python train.py --n_layer=12 --d_shared_expert=0 --lr_router=0.0013 --qk_norm=true --tie_embeddings=false --beta2=0.95 --final_lr_fraction=0.0
Below are experts of layer 9 (counted from 0) of a mixture-of-experts language model. Rows are named router (the router's row for the expert), gate (a neuron's input weights, with its number), up (a neuron's input weights, with its number) and show model dimensions 0-191. Each number is 500 + 25 x the weight over its row's rms, rounded and kept within 0 to 999. Numbers have three digits each.
After each expert's rows: "mostly gets" lists some tokens that are sent to it at least half of the time. This comes from a sample of Wikipedia text that the model never trained on.

# expert 8
router:509535499553470510508499482519489495487478537536486510497525520490496525470493478492489484481533484498466479532558497515530530498499517492474479532500494478532492520504496457458484481527532474518498492506524487480479478544525458469497484526507511519488517493519492525476536500472528529479515483535535542499443478510483427476515506513477506533482505516493488470539511503475486525514509450520479520524512475489467465529474509485494516483438501496476535542506532470525502465483497496475540454549481453495521448499514435497528482492514497523476524456466496498494499504444475503511
gate0:536512501535494490501540476455462497543472564515533455515533488514549525520494525509513486514506545480504485496482520544537477498514466531477519462469537499533508498531487524469495508532526501519480543496492459474496451549462474516463524523476482494506474492527489500488465519481533520517522480522474518545464497493515457494495513515503489538510528488503487527525502509514480520422511484495525475467503504469522518493545475489525507476440503504529528512500492510487528517493509528521534468472490503502501502506499528477507491512488529495520475485484488500535451537468449514540
up0:542493493551514491485532489452449492535477573537522460507548504499573526504477518506503492489517515484486493499482520535558493495528482519473518481478534479537529504519504516480484515529523500509485538504482469491514459549466486539466516517457465497474452489511500501496477500485538499517519471516473496508489504477514425493510530532500491544500521516496494514491495496493503521457529489497520498485481504441521499486524475513523505488430516500554524515505499507492534508481507527509545461489484488491509475512490505474493489521470505502499466506500499496522478517451457494542
mostly gets: " Lind", "arl", " Brad", " Benn", " Vinc", " Kenn"

# expert 45
router:503446523512501489536532533501484532557541461492522481525539542494501474476509463513490482491517516528464501504544503472502523532464505513441506545479507473520494496468487486430504509501512468509552487532513468510470478536519525484524489489517509508480497491530524491527484481446510515518485472505522525474494491518477508530490539533485511493464542476543515534531522491494511508468514485503471441479521487522474476502507488512520495475461510484500526492451525495525483484485495505469477457498515494484486483501529437510488539479484472494491497500433495496464499509440516500517
gate0:518504474501515502494544516537479500505504453473459546504480527496555464521487467502545549517503494504497513503556509520473522522500521494519461503506502477547486565491461467484458569487499512494503508457487501475470471545506467510508539501538517463502510541504503524510502505486473482521481509536507498504499499508466524523488510472516466503510519506492529514493502504531508477521524497505520502482473467489490525453503455443526504491521460507499484529492486523525491470499532553447483493499470482492503453471536473536474486471498506512521510467510472503461517466453531504466
up0:512484553478479492509474515463488523503497520507548487495496494525437514507517509506481446502489501448567527488500488519492474502499518494498507478497523510509494476487517543479484491476499477479517478532504538494497499423508536488457458471473468517516505462533489483469494520526469523493510503478521511512526487507525484505528462536489513530536495520460448479506492517453501534491442484473514465532494501514506457556504483480500509483501473509476523461509504489505476478478482479567503469460494535514504504524453515498536524514507517505520507556484524492520503558530474504505
mostly gets: " Ar", " Bar", " Lar", " Har", " Sal", " Jer"

# expert 46
router:542480496508508463480504472510530564545497503565500513506549489504521496468485487509495521492518455512501520506501509471482499500507465513481524492494477474470492493469488503478493502478514477525532479555523492509520452555534479496472521507539471493454569489527499475511522527487518484498509505493474524535480481511497520544508505505484529514463558480506457498531516500484527505472521484514474433486477495488469487534458488489496507487488538508506529529495501496519481470541497497473502468529517521502487484507546447487482544515448487505526510507467535509464438473505494508482
gate0:491496516529463550528470470503501535505484519496476508504500514538508516464522493486516475477491468550469504510504499480506510515512493507456478511476521525525489504481500519504483497510501540528555479533460528531515463487552450471484454526504522489490540494499533518522509469529540529506539544521494494512510487523493508489502482489512506500512539510522487484480524519444486531506510491497460481547546462480492476470436507476523461458544499469562473493451565496517509507482502475532511470498494527483523483478503450491501515500526482522511479506481533490523498505549480483486
up0:511506532514469547514471479525474523523479529506472500505465520513527544494502492520513487496506510536487502516476516508511511503487502541415479532512503487547482516457472517488502460470469526522552498517468524514512442497501474494488483519490520501504538504528520528530485475515527551516544519543500501505542492510503484482476483480499514522486515529508491514493515509470468527512527476498469481552537491501501503474425487496509457457548494473544508505418536484519534519485558460514524481498470516487515488473492490507508517529506479512492483517475502503512505500530469477499
mostly gets: " J", " Y", " Kh", " Bh", " Zh", " Raj"

# expert 62
router:493498515490488442478490490500475538510484493494501488523494494503487478460508538487556501491560536465493473490504510464462487496500500553494509532483483511468495525470461492486512510509506443485493480540498477477524479538516486516514475497528457533491507510492467530491496510478524519508469481517484547503478497479537515507479524475455516522425534488497463558522540508471467525486502515505492452507507481511473484529487529474529544464465516483522517522498464510498461457506519523490510525472545537517511502512499471497510518517501494539522546496480533520506466501459502563506
gate2:487521519478515475533516538509494514531496479472493484524534490507519513527462540505488475527497490434424477551491543504476509498496520541481529524476527493511480467521480566534471475491512512477496519476492494516467517504534498533474536451490519495473518467502502460516488544518520533533522508511513497469490490479504508489530513545496491521486499426465481509420533518461475533486502526510506491452487522495472486487480537490478501480515490476498522515488492526529451495507507472490489514521498486497532495466535477510503514480458468513541507497516511470473500493458522491489
up2:457511520480501449536512530528494504530479475493482484484547458505547496506485542520519515532486498471467501534456528518509472507486478502502547523506518493442517466525496560508458513502493518488473482531490503529509476509490482528488489482478497501451493475481521443508472525519514510525469527483504516494468502488489495479497534502515501562454469487500469511416536521464469513529499515486508493473487466489513474452474494507491504475557531503502530542493485525469479494453520509462511482511470478474521503491548489474517510468495521474498482475529524473518505504516515481487
mostly gets: "ović", "kov", "ić", "imir", "č", "jan"

# expert 49
router:506475475488536466508510510534519511489522532575489517487550524463514483518492508493525463477493459514468502482534454449499480498538491521471495526505487525512494541492511458494494498500528475539536509533517516446465510591501494515507480443559526533489520505512501530503477474514533524518491507467469495541492527518489481495501523494510506521449520487526478481559559490499503508525514452485481492508519523496470458523496516530507494427510494501508524508502469508518510481502513485488509478503518519497497493493494472479520540512505480463508513495447505491464488500493512520514
gate0:509513536508489481530456546539485507463520524448520501512491500507490519515475502509489512477463516525507533486494465528494507471509494501516501504508494507493532487505506465502537516554519443482472494469454472477458509490512489539522538485509509518498483559520519506492478498515502500454509470493474473503449454464483474518482525501499563446526482470498506458512517496494503551468537529487513492501522525516496506517512479512509464536488520522492498487505504542466478524468528533526507429494530492496467471545495487450491482523527505469516481466467529480501482449519482488532
up0:497490468496534531490533456475488462537475470566484509480500516492495484487522488516522495488531480487498479507495525480494497490511474509483479513510534466532474504496502511505469487466506546488539522531541530514482497545502512466479469504467536492512518450470492477519519501489485506521498507495527521492537522513516486490544474504497441560469516524492475522490497508530503473540475461498505515500474462472500525500483534483458535477497497462518516509518508478558535467565472480500508547516467493480500518449539494539519497476503498551483520530512472509489534539471533533481
mostly gets: " 186", " 188", " 187", "196", " 189", "197"

# expert 5
router:511483522507493482482525528496527528531524525477522498474518527506505528490537532512523479505519532496466456514523544453472519521544493491480490516487452491467494505491491477491528522469508488566523530555524535468461495540487490538468533475489495546460506523530457515475491526460545534449497511504482507515496534510496485531512518493463521466435533541499458527542526499468506496495510469492454499534471499514472506501497512494505487481477525509499525504530487525486510470473483498494493507504519509456545484492539464495511503529492494476506487447480537473509504464474509504511
gate2:464506490515510443467495490458530474507469499536470467482543510510500502518486477510487484526500480555501466511532539511509477502519497500475475494515518458452515512466464495501511553511530468497509472522482528521493461526532474502552509463555508483444496525542505509512474498500513478501470504492503481495494432469419496471502509497498506497500529536485499555527444477536491520488508511527505555521513501495477524490494486495511529494499492481493503499505446541502466490536545458513486496515518490531515490471508499503554484501498479534539494499496504519491514503489470483541
up2:462514481519524465467497488462530462516445502530468476486526505498513485509512484520489485514505479558496468517523526507502512498529493495483483492514519456445519516463471477503498554523524474498516490518490528515486468516530473485542487482538513489448489511541506500500474509492516481519456482494502503504495445472396484475507509493491510501503547533481489547520448477529483524491510505517499557535507493493489526480502475506493532503502493486500500503510422548502482492517515460502487479512518503534521498484504511501559483497498468550525505509500515531481506479495477472543
mostly gets: " —;", "02", "11", "03", "05", "04"

# expert 28
router:510506466488539497517525532519473490500546506513537492484516523519531497487496533512519488485484543492482510544491527473528513537498513516449515526464440523511460549507456510467486488444492492522500499506534495514459482522503485515470516489525472537484539516534484511512454531495524520486453514484501496488497492476478471501500539505477495484497518540541481526527538477484510543547520490503466485534503513519481507541473476484490527494458527513486502464498501471466512495479484476518517429509533471479515508458483490485485502513417496479531538497480520513512470501508542523481
gate0:472516486474496502519484499541480541512523531501509467509498527539480518475498480483495509471494504486486480502495503510507464514534501516502517525475479483460497482505455537491529460475538522461479489537522449491483510534513508485492490490527479483509512535557493517543514519522534442502471479484458467492528500477486519478478482479478518499503504501539560498488476512515464517512510476526525474471524534506490496504510468508505492489499482535501470520507541478471538496451565511495495505486550452515463553443446461493505523513462528496489512476516510513549541508462516475501
up0:517465519518504490468508513499505504502509468465485530507503451505526473518519514509498510503510492522514533507490495506482528499473481488510482477506516514534479519492545455512472516505484494537509500475482545500534519462506481527495506507458530494516511478428510469443489457492452523477539509507541544509500531491517483508519514536538504474500497505469450522486534503485541469519483535460474523534469456488508531482508552503473512523507523455495540483493463517520485518531472497488474491515465531478533453550540543516502486503530471512525496527504468488464454487549480518513
mostly gets: " game", " football", " business", " film", " program", " research"

# expert 50
router:481541481511512444513520516514502504533543505513484543507583544507549492483534491516490439493511512530522523463532501483503543516501498507504494494515499513486490519509457464497494522501499465494500498464496502480489507528485475480477474488491499488467500515515496490530470474499496515474475525533470519490519487509513491492459535514487482510496545490509465488514504519483479491508513433514488488492499476505457504481474513449524477504527503469465546523489551507498508439483496500458539476479545493500500486493527420475513471501478448514486498511432502513502458491484542525471
gate0:474509484484494492469539511515537500536539548483521509511521524509525520492535507495477457519516509529464508528493489492488484485495539517464453559517492483458536522536507478512488491526490484522494501517518519525566497487496444483472488546470470498486520520467522494530497482516455455470460530510488523523501520484495489528447519475511493505500495492470474439485476491473482513514536467488497498484510510489453549484493513502519503503531473504457500499507525501501482473472487527473518519495500479532534531549498488503500478459483435536506456529467468516515491500486498466449
up0:512478519511479474457513501510516505485489479487524526517475490476498516514493470500465453527447505541516472484489490455479524481488521468438464483485487526510495452458530487500511527451526514483492515450521467495541513493509485496518523476529492526492480475505493525513482533474550489524532538490538525525526513514513467510531476481508505481504518482465538528530535502532485503553461506510530506492452492481496497540480480523475514461454551472511478492476514535482460514514489502469534535509460513510484504503565533519509500456516486506515518506551517474481474482524497524498
mostly gets: "|---|---|---|---|", "|---|---|---|---|---|---|", "|---|---|---|---|---|", "|---|---|---|", "|---|---|", " inter"

# expert 36
router:525520533544495505480513537501509474514504549536507522525561486509500482491528531519552520528489473477484509545540472515528479509508433554483510527502471491497463492468505492462485511521493454504521466492510524482514508533485507528496474489511485523443495485501524487479493508470501511476467530497497557495501488504526470491499502508453539475446507490502478527561540528442523545503531495502442518541517488500490505499518528516511536506506519488494497529501524492448498515485457504437532479515518478520513513482527503464497540522512494505492535513485519510508486514476476495522
gate2:531495512492493479493501528537497481474523516500506564511542530476514520517538503523493534517554459512508509465506503491492472521523507532488502483496521507515491472501539490472513480464469508492442471520484499511482502544524499535471486490516464521479500505488492514485488504490504486516478524497564461520454502483548464501511476526486530501485484547502505496495497538484484535542526469533490501526540454405508499527470500540497520445498536466537464553463500510473490539490476500504487482490522489502537493509488522506483506509479535522473545537503505503536486520505526484510
up2:470516483507508508504497467475509517529471475490498450483457476520470483475455491482512476496442536483491491534494490509510531469486503466507493526503465500480511524503460522512498510536524491509565531478503491468523505472469512475520523512489531470531508498527499489512515499517493501483528474506448534489558506506446537506483523477524467500511520459505493505504513465520525478478476544471503502477464547601493498494532492466511479548507469531455525459540500483533520461500529496482524509510493511487473508495504473498525491491533462480519454454510482489480517487492485511483
mostly gets: "\".", ").", " ==", ".\"", ".", " ===="

# expert 61
router:493488516511496490470518538531531542528524497486510545511513543527448513483507496506516486478538489513500525512512570492529541493524518466510483481508434525511485506497449467463504448495498458509486478513535471445512468525541493508513469508519470524485513499520464501474530490494541520527514515504471489538482499494481474511496502517481502485469536506540486565554495483474525522494525497505461500552547428528477445478487490509460510491507532506516502507485490486481530483479493464504494476489539473475509489472529473500504497483485491474509486473483529489461485505492499490500
gate1:499449521487447532519486537530489553521521500495494512501541479478531488493537517515496495474507473499541497512525491492491450518495556495482496432542507508487549478498521503462529500527494507466517478467455498459504528490528443507535492492444450511484474505490464506499480538488484502505519483523518486497524478464489500466500489515498509513527494545496447526508486510489503557512521480553504506545549497519506486503470476516496544520509460500506486500489539467486477482512509504471496511517500467495522480510524467558514517484467531501493496505531545534490466496516528526508
up1:468482515504455554536495527483473520506502489505479542485508443507546507519514510510508498459496495513537512524483457508481467526465528528471504452545486486449533521511549471459513457512476528499470501483488486515484497525503465485501493498461478475506517495494475523514529534490485513467513499471496534523518517522501514509545542491513514471515491534476473504558495498499526537504523515534497499471524501519481476528487479495495511496538451499504458458472534451522498516510485491461533484494490492500472518508527447536518541471479482456493466481509523496508484498521545559486
mostly gets: " became", " because", " become", " As", " becoming", " appointed"

# expert 0
router:520503504528515461511549507534528531520498530554509496530515563529505476477469471530504493489536487516492484508479527453492485522559499484471474494517492499489444505506482479523540496471545456505441495512514495506527511493517490498511501487519516511491505528541527510472498488486515533512504531549503508478509519506543501509515523504461524511491490547519501533496538444480495516485540477474502494510475522506492442503482516472475524476495551517515509508520495472538483465478451490504553463480565498505510470524499466479524551541500476490505508522513542510505510496513521531475
gate0:481475554508461456532535465515479538483541482501489533470485450550461570523485509477520547494472486515471523481505495574505503459567517479510498477538526506513512505497495517502501513507508518534495518504518478517496522504487531498469488526473508522530461512502495494530542523498457494506501529506459511473486444493552518489519447519487525518467477496480505507520477501492538492506506506488516480504491531463539521461483506501471500554522523502503510523501504491528494507528499467471481488474504459491487502512493435554452504479490490488509485501495504535507510478526487481495
up0:512474532517446454509514487494465542485488477510470514482545496563455542480476508484511535489478515505470498500525479525485485469572509496518516496521482503529478509469484510476523510475484552536452496542524504512515515513475512504475470544500530524516473511509521526513503556501513513508470519524456517486476476497587498484510449461481487513515478459539457511497474473502501512501546467470500516495472505497529500480475528499479458504503528471510525489505525520506492475500484467475517501488527471469498504488487460524441513481480489484501486508500532518524533531498496518490
mostly gets: " his", " their", " a", " its", " her", " this"

# expert 12
router:500528486501513450490522469488469465493486502512481477493499479508476519505533507542520506502485498511524475473498513519479506516520507551496448509489461515494508519488517479448532466457492474481467488501474505494508462542504464518475546514523496527510514502489512532493451498494489524483505487489479538509484550506489494489527526511507526529495519476537454501491512458459487479512506451492462453478496488505465466473546529500488485486464548514530492505499531494516459457484498493486519495432540449486512529468530456435502502502475523559477514469480512550490485490495519493501
gate2:523516504484510529499525548483486490490470495449499495505522493507532447465506532477453464483463505520466511481518517544488555497516509520481499468465490506483424513522502502495527510531506515513496481512491523526492468488517477475540531503524506519498481491501500521521520531489516494523503491508494541502496496481500468511522511523498553509514505502523515514469506543516498478579528450508527526526501534537491524476517464489451469495514469544500447458542534481465497493511471463496512507510504494480480502496451490473477516482544521502483516490493499477490463530498503428451
up2:479482500517498469509461453520516520503522509537500508495472499498468544524486465518535528513537504480521479508488473454498456499489502471509510540526513502504570489481496500507472489480494477491511512492498484483498536517480524544456458506482481490511519537526493479483483475515490509482508508484494451509524488511499536488471472486497457486496492495460494492540507457483505527442477554503495479474508478464510476536456535502564521519499541446510554541457471511533499503481517513500489496492477499517514505512545515513518471512463495494510481519512516520506531466507485586544
mostly gets: "|", "See", " Binomial", " •", " Starring", "-"

# expert 57
router:528482495526499497465498490499492562531490531530529491509611503507519497468487460534491472496501544475482466497528467523505496464536494537479476517492448487505465540511475480463504478496514496531540511522501497465515498499513496517498491500494465490503514469527477537477490497482486520517483499512472516548479528492508491491475537541468514492527522498511467514484503476474494529522499471487471475513509455474505465507479492508521526485467512508487492503463516525485505470494495473480500502478532474495515469475520543486488526503443543455513499493452511526495475492422511536453
gate0:482525478507511461488470510504499526512488494508545531476540485491505531511452452465525486507484458527482423494524481504505517485496502448491480461512539452545506515515500501504508503421487495483487516512535485479521480511495500476473516444490513550534509508509482504495514475480512487492540475453501524497478531510515505508499501532501526491479491458497509528543535488489435470468516467509513495506467489478504526498507477483489528505471461453523485501543494482532483445508499492490495483437501512539511495472508542494514465521498499507512503499492510446548483540472487496513
up0:515487521497481547517525488494502474482504516505464464519461516510487461493549545523474509494510536474511572501467518501487490516502496552502511546495476556451503485495505497499494489579509506519529479489471512514494515491512501536529470550512498466462482488497529482502488522525492513518465530550492473486530472489493498503503500458489478509516506542505504471463479515512559532545480520495467509498519510524495478503492522513507476503533536551468513511466517521472524543493496517509508523559504482463479511522480455517490536475502490498469504489511486558450508469528523500494
mostly gets: " the", "The", " The", " its", " Its", "the"

# expert 6
router:522483501487475476499498512542517510518539503504493517481569521501488535492484469465510505475527491504510488476513488456495544517502472520453462466487473479464502542537498490491493469495565479505513473495529476496480557524517454513448482518498505450500527515485496567478487490507538514507471491508479513481481500505511484497478494511499521475476561540514488490510546464485478488479520446482501494524519497517474468517459505511481538497505498524531501540526513494497524494473472515489525521502474512523499505442511486444491504536494439505519505516487527481459458510460520483462
gate0:555468491540480523473540483512487539539592504536483529504522510524503501495523490508538525524441475497509476487483522479500529467521487495458522495500485489497469503524538514528545481509515546481500467464515518470483506476467511533504471545543484479483516467490477522470487516547507497521487486492495476498457502456516505503474502485490491574476486489486528510537475510488492496528482436466500489541515477552509517502500490515522507469529472477510481494481452519486472504471505531508505513501485522492493529505456475467488524513495520524521497506506520530463477501481483494544
up0:542472503537483504479533475516457543529575492522480516495501516507504508485529495516542503520452461519510474472498541481504534474521493496475520519501476493491471524516523540522537485510528533453500462496509519454483500490471524529505484545562491473484502478493483522490498512538513472510474483500512474498475513446517514513471513474501501587463481478484516508534470486485485487529490443485496483536520481542506504491507490540522505476526488476517481503487449503488471517487505528491506513486485507507510548490443491469489510506515531529523498528508508523473452507465490480536
mostly gets: " \"", " '", " “", "Species", "===", "===="

# expert 41
router:514491507513518512521519465534517525512529540486540488474547542484485480528530496495505502527508516516512482487493502490523551509536495508491485517514448516479513501502486508483504481514500504541510509532500501513510502527509497497491536460491474543449527513497471552499473492452543512503507516522520494492492539473471490526501496507473503502464522501519478566536499499415495512534553522509461485483490519530464475520473473459506541464506510550516494516456511497478505459529496510475489450521521513489526501466515478469501492572473483482498520441478527512494480477521495531473
gate0:521491510502498457484470484535519461487550477464497492547520520509480510525469472482520523485525469514498479501480504554490499521557505472505477500493480462528516490526508499524509511493498478484454489485516496494552514503548490493549496469507438518515494483512507504456501501453494471501488464508445501465507521508528527501490528499496473479447534511472486516461544510522488523539498463514513539533507524494496489519552471525417494504477477483511508492454528503490520473498481495482507507452544457489448498519519492491469465527506486491483483484526542520486515521501476476511
up0:518486503512491471482470482525524468488532466474496479540534517499481523529467480492526539491518460511495494493483488547500509515558513468493482502506489466533520482523509504529520512514497493486445485485520501502554500497559506495550497476509440518511486476506513492463503495464486476505491467494444506468504511516530531510493527499514472483449511517467480535457546510530489523536476483517526541525510513484485477516538469519432501515483472488488514504475522502491522480507474498477505533455558454499434489532522473485470464519517476491498475470512517511497519520502468475506
mostly gets: " 2007", " 2015", " 2012", " 2018", " 2022", " 2019"

# expert 33
router:518496508513504491462567538492469454508522481493504453487543518530541485496469498518527497518495519524489489520519492528498457514502479482516507516496437502515490508502505521501496518518474465533512518507501452502457459532515480485508514481543513576439530505512525516500504457488539501525434486505458540488492502508500494544519501488484499533488515495483495516535468470481549555535480473493461502482505486534483464519479481485539501479498511536491517499469523478501470480544529517481500451502519501471487434517488476489506504517487496490519492504500500537459471497485507535508
gate1:536456533482468515491454497484443501523503521515538493537475507468503499444491485493512524509454453535500488550495501495521518487464511487538531503495480537466451502493504516531497493497453532522458479490505511504516485467508529498524477533552519495498505506515546513476473499528493510510485498534488474486444461476468528547454481500497523499507518469517523484514474477484529532521507478531470435516497489519512514496460504510528516547485538532484501526491475518471506504514531550506483494534484495480542522495431523506511499518494483469477530539521497482480496473509479504493
up1:534444545481485518500472501485452514547492525519544497530484503469500478448496494503510521508461452537496486553479500492512517495470511479533528497488457536462456511497500518537502493499452528533466480488512508488510482475523507504517468519560534494499520516511542517472482499526501509512498488535496482488442467478468526548461482509500535497494524470529519479509474477483523515529508485525462449506501486525517498492462499513531514553495536524480509521475488526468520504509530545497488491512486505478524515481436524499515496526496470463488515552531497485463489480495480510491
mostly gets: "|---|---|---|---", " ==", "\n", "\n\n"

# expert 56
router:484483460518557463476499475557487475505524513472518496475548512572497527510543485522504494518523494487489487496495523479536504481503473552491482512481476494511502564460477452514491524484554508480493512522490507498510489516452506509495471483512493505480506486463496561466460518487489499507503447512479496488490511494534486530477502529508559465441498505503512488517502487489536521525506483496466487549477491527464485531466498528495499486546509552491500461507453510505490468472508485474505469475516504465510498481510459486529543536492472494459481517519497477472492495475541513487
gate0:465515509496483522504515518442510483479502508529557518533516513499553501497539516490514509504513517474473489545535494515491475502485486520517549447477506530491452483528501498459506512477487510464520489478501503490464543520478511516483493465508487507504491498485472522491477521506496441494463475536482567461467512497507500518437543539504493502431511472508569518487497518502527525510469490513465502482471501516499489540524519537507491501496541521532492490520480514505511509537510512513460498498530446490495485466518479497494482537526506531529449491509473531523522536454510508508
up0:468525499511495510509521496474498498494521523529528496535518536509565523493563503487512502505490522488478475546544504531509489485491476509530522456482527519471466496530514475446537487487489511486485494479508505487467549514465517500478469474514469495498484486480469526501493539517522441465447464540487541488499503521498524501445553510504505529448503460487589504523500503515506523531477508531479504495472518506492525545512519515500493500496530533528493526502473499480510483545537493513470497484522461499494488459508495493494474536504497524506475499511467546532517514459531511497
mostly gets: " compet", " refer", " invol", " discuss", " learn", " impro"

# expert 11
router:501537494517466513485505527522487506484528521495506528497539528540524522485469480506487487511508504512505515514511480541541500475532470483499484511521492520526475520506481433488474498495541510491500498534501513487483561548506476509477482486507538482468488486511497520552508508507490558483500516461498532500469525463502422534528495486478534497516525519523497524503512462486526527485497442491488486515499458483463473522504506509498497517496533517475492527499533514497502458496522502469520470502529443476487501490578470500517546543493487474506466521439493482446485471476523489470
gate0:529532500504505535486557538515524498477513540541496520508529534533509545453457516473528467520542501457471485504497506514544502508513483502530479517484500475534485512510496500466473467504500508461496480491468518477517523472502496513491491518521515474523537513459541497519486489437455520469503489490464513532486503479467514497530486491497494449512523517495487535509481450503507521509455435507457466508516489468523475490459484534463517501487553526512509501512524508494497510459521518492496494474499474505471529488517492545544508524444473505517470533460459484518510500464519503520
up0:523538489513509516487556539522522483462518525548501519518531539536513560472446525479530469504536501448486483517496505516536503518517499507549483521492499492545470481508498502473469476489492501469509467475478535465505521468496484502508488509523504487508524510453539509518497461446472517478496487490456498538483493487477508504520490491500498459514529512506479513515496462502500521501458441500464465499507486469525493482484479524462514508487557530502499505515523503491506518455536519496499494470505462495483539469517476538553516531464476503530481528468454489506513499456544503507
mostly gets: " pal", "inem", " cred", " magn", "rem", " tim"

# expert 25
router:512508473472516489492504516510518458524509518487528494507524543512497513484497501468514526470504523495462478467487495497478494505521477481476462565489465509478497539496471490448575500469498495541542509482542483460515533520493494516511495513504514533502559519498483475514500489492476529499499545519525520524480501503498503541510514494487495505474532522493474504508512459496533504495494497469431455497479485534479467510491517526512525512489515530489554526479482509463485514465516517497574476507501459511524476509492482435477535524539500498491511502459513511516413466492511509502
gate1:519537447481543492503541524495529508519489542482566477523456498506530527478503506523509484496488494517481524524476467438487460474508485465455454511488470499448506517520474524490533515507491453528518461483480522508514477494492493493481519523475452495470506510542500501537538461538488464503561499510496519513479553502462455540506502519464519494504523530518510554473509487533488529475493483507501457500528500514509495508475504484536509534510510506500516500455485486516470515500491472502512493490506494472484507509491461496468487487541486512534447477473455476451486516487484503505
up1:523520445464535502520537530520521518497490537475555495513452501508517508474504492499503496486507512510479513516464456458489465486506487478475453530485486510450485532546459530504529518497480491518522456475454516523499470504492512492463530519474465510481501518530511494544547463548483468538552518536487500528502541483489440526514503522455508496520532541518499545480484491513499525481484498482500458480541493512515489506470478480523513532514510507489493497473483477506456503516497486515506503505523473465486510499493463501473484481530480484530429488486453471470491519503488508483
mostly gets: " who", " they", " she", " However", " They", " he"

# expert 24
router:487488496524529508486533564488515544457515503520525483477488554517474526497509475504534500499511533483465500477524485482537491444485509496526503521524471468480451524490486504486499508471479491549522506533500522501530532530530493500491535440477531553449515511541503493474484488463514520459474464492486505528507517478529503540517496514444507482451488512508522494518538487461495547476497488477434489527476512517462450524512486506467542491525532528496516514531522489452492486481516494514516494494534499490504476494519459474498497493495475478492544508495543505481503506468480515477
gate2:460504426513505535462529500495555516492535455533494507507479531541450490498531512473463485533513495461494482486488499496477453533488524517511481482521516509510547522472527523465506490517492501494496506522474498471505470524466526494517527451522494514473491525566516528522504498472496484442492500486519463496488476496521481503505502489517490464471477520496482460495481508518502494494519528520469488481468510508471482555503495552523549474537466478520547494538509484511486487491455482531463500441472518504466552531481483483486479472526489490522485501507533492502505535510485531499
up2:455534440510527504488538459511523526484527495532500500506467501498450488488524517496481469494467508472472472491494516506505500521497496507493488505523517509511516521459537514473540501551517504499530484535496494468494479555483508499471496479506491533485524543560510527509480503478513502452500481495516480508517451501515497495499534503513506462492440471501484471483469503476525489477505543521467462468503528533489470558492473509516525484548453465514546487545513463488451492505496479488494469493488507523469540526462505517527467485549520477554477494506530506473512526497476523522
mostly gets: ")", ".)", "]", " ===", "\")", " ===="

# expert 1
router:485479482525493507460508490500519520499481491504545467525495508489491497475485505525520455490480500498465475525514466483474489494561485522516516516479443519457485515473477498491495483493502438514485481500521482469506522546463518519511499493496472533483489521523485528497485510474526563508477496487519540488454500463533516512488550512472519454450507524525478555560475444453492540490520499478483508491524505539481480484484484493495542494513506484527488480507518465459508486515489526507520502482481461473529504488514500491463525550459494509513523439483545495481486498454499539497
gate1:486450460539496465542504488475492520499463451501511477512502496481463517534477485545513511486518488462465494486497518525553476531524486461493523495489512467479501428478491503478515536475490503517533502526513493498532515515447531547477507486519490500481508500512499525494508517445511501511534479495465502492500495461477508482512532488494460503513531455570503494534485487470504477498483493516480488495436506523486517493520514551477529491452506454526450484491485482480511484575528495510519520484515534492492506504513511440451515509496506492495497473521542513516515510476478528504
up1:525530523491524512443501495535488484520530557475507524487491553503518489473536521479477521499493494545488531506500475511478519514499517512527495504502498540471489529523484509505463484478485502482489492480482517532480446512543482442541497507480493522524493490469497462505522479526502502479455496539540486499488532536523496513501483496499504496489508523428510504444493493546498521505520501521513528517563508485513487480509479495522476540507506542484528524517503513533481512419448513494479486504480457491495503508497476582547482490488500502485497530496471484507523457515516461527
mostly gets: "idae", "ensis", "ía", "ora", "ini", "aceae"

# expert 30
router:502517498501470475475519537495488485531518545493493457479544498555488509447514501518533485516481505542512471467504504442521488505540488541529494511529457494505479521486507443513519493517499506510547490528505505478521490539508472489526534483513460473483528514521467520473468485470523529513471549485523514509482486497483485504477487514469530506472522532514433504513502501462531531507530474483445505492561488521467432493512507464492524491494539478491503521500482491502508476487519520457497494524541498498498446494512470472513556537490489493478490479490525490489515512466478536515
gate0:518458514492466496518489536483524525455523480546477502528521487507495471492494506448513496478460516530469501491539533477507482490487475493521457518477465521499484533502535483515482490517509527479506463525471509523489461518495494482546509506465494508463520539507505509465494522521519523500464572483524504471519475471524473458487504501537498503456484471505520495514542526504511504501482495499444508490501513514493517444437476499493499483481538488443489477482459487509496494497514496473469527560536510493449506528489499514539511525541477538525527546473500486477512485491522531544
up0:502543504520543499467529455494482477553475527470515483468482517505504538498496496545503507522527485493539467530488468520486497493520519492477538466538537494497520464506495517451523508486486477511499524455542474463507548493507518502456489494526499475532464475509490496531514468481502476522525430508497485508493543522488509537525496497486519498538534536507476508485476473492502501479526514515552507521487487482506505517566526477509497543535474524545513498501541532482507512490473491526535492453479489493546496477502488496444500465461522488477460447501497525522508492511466490483
mostly gets: " sq", "44", "39", "45", "56", "37"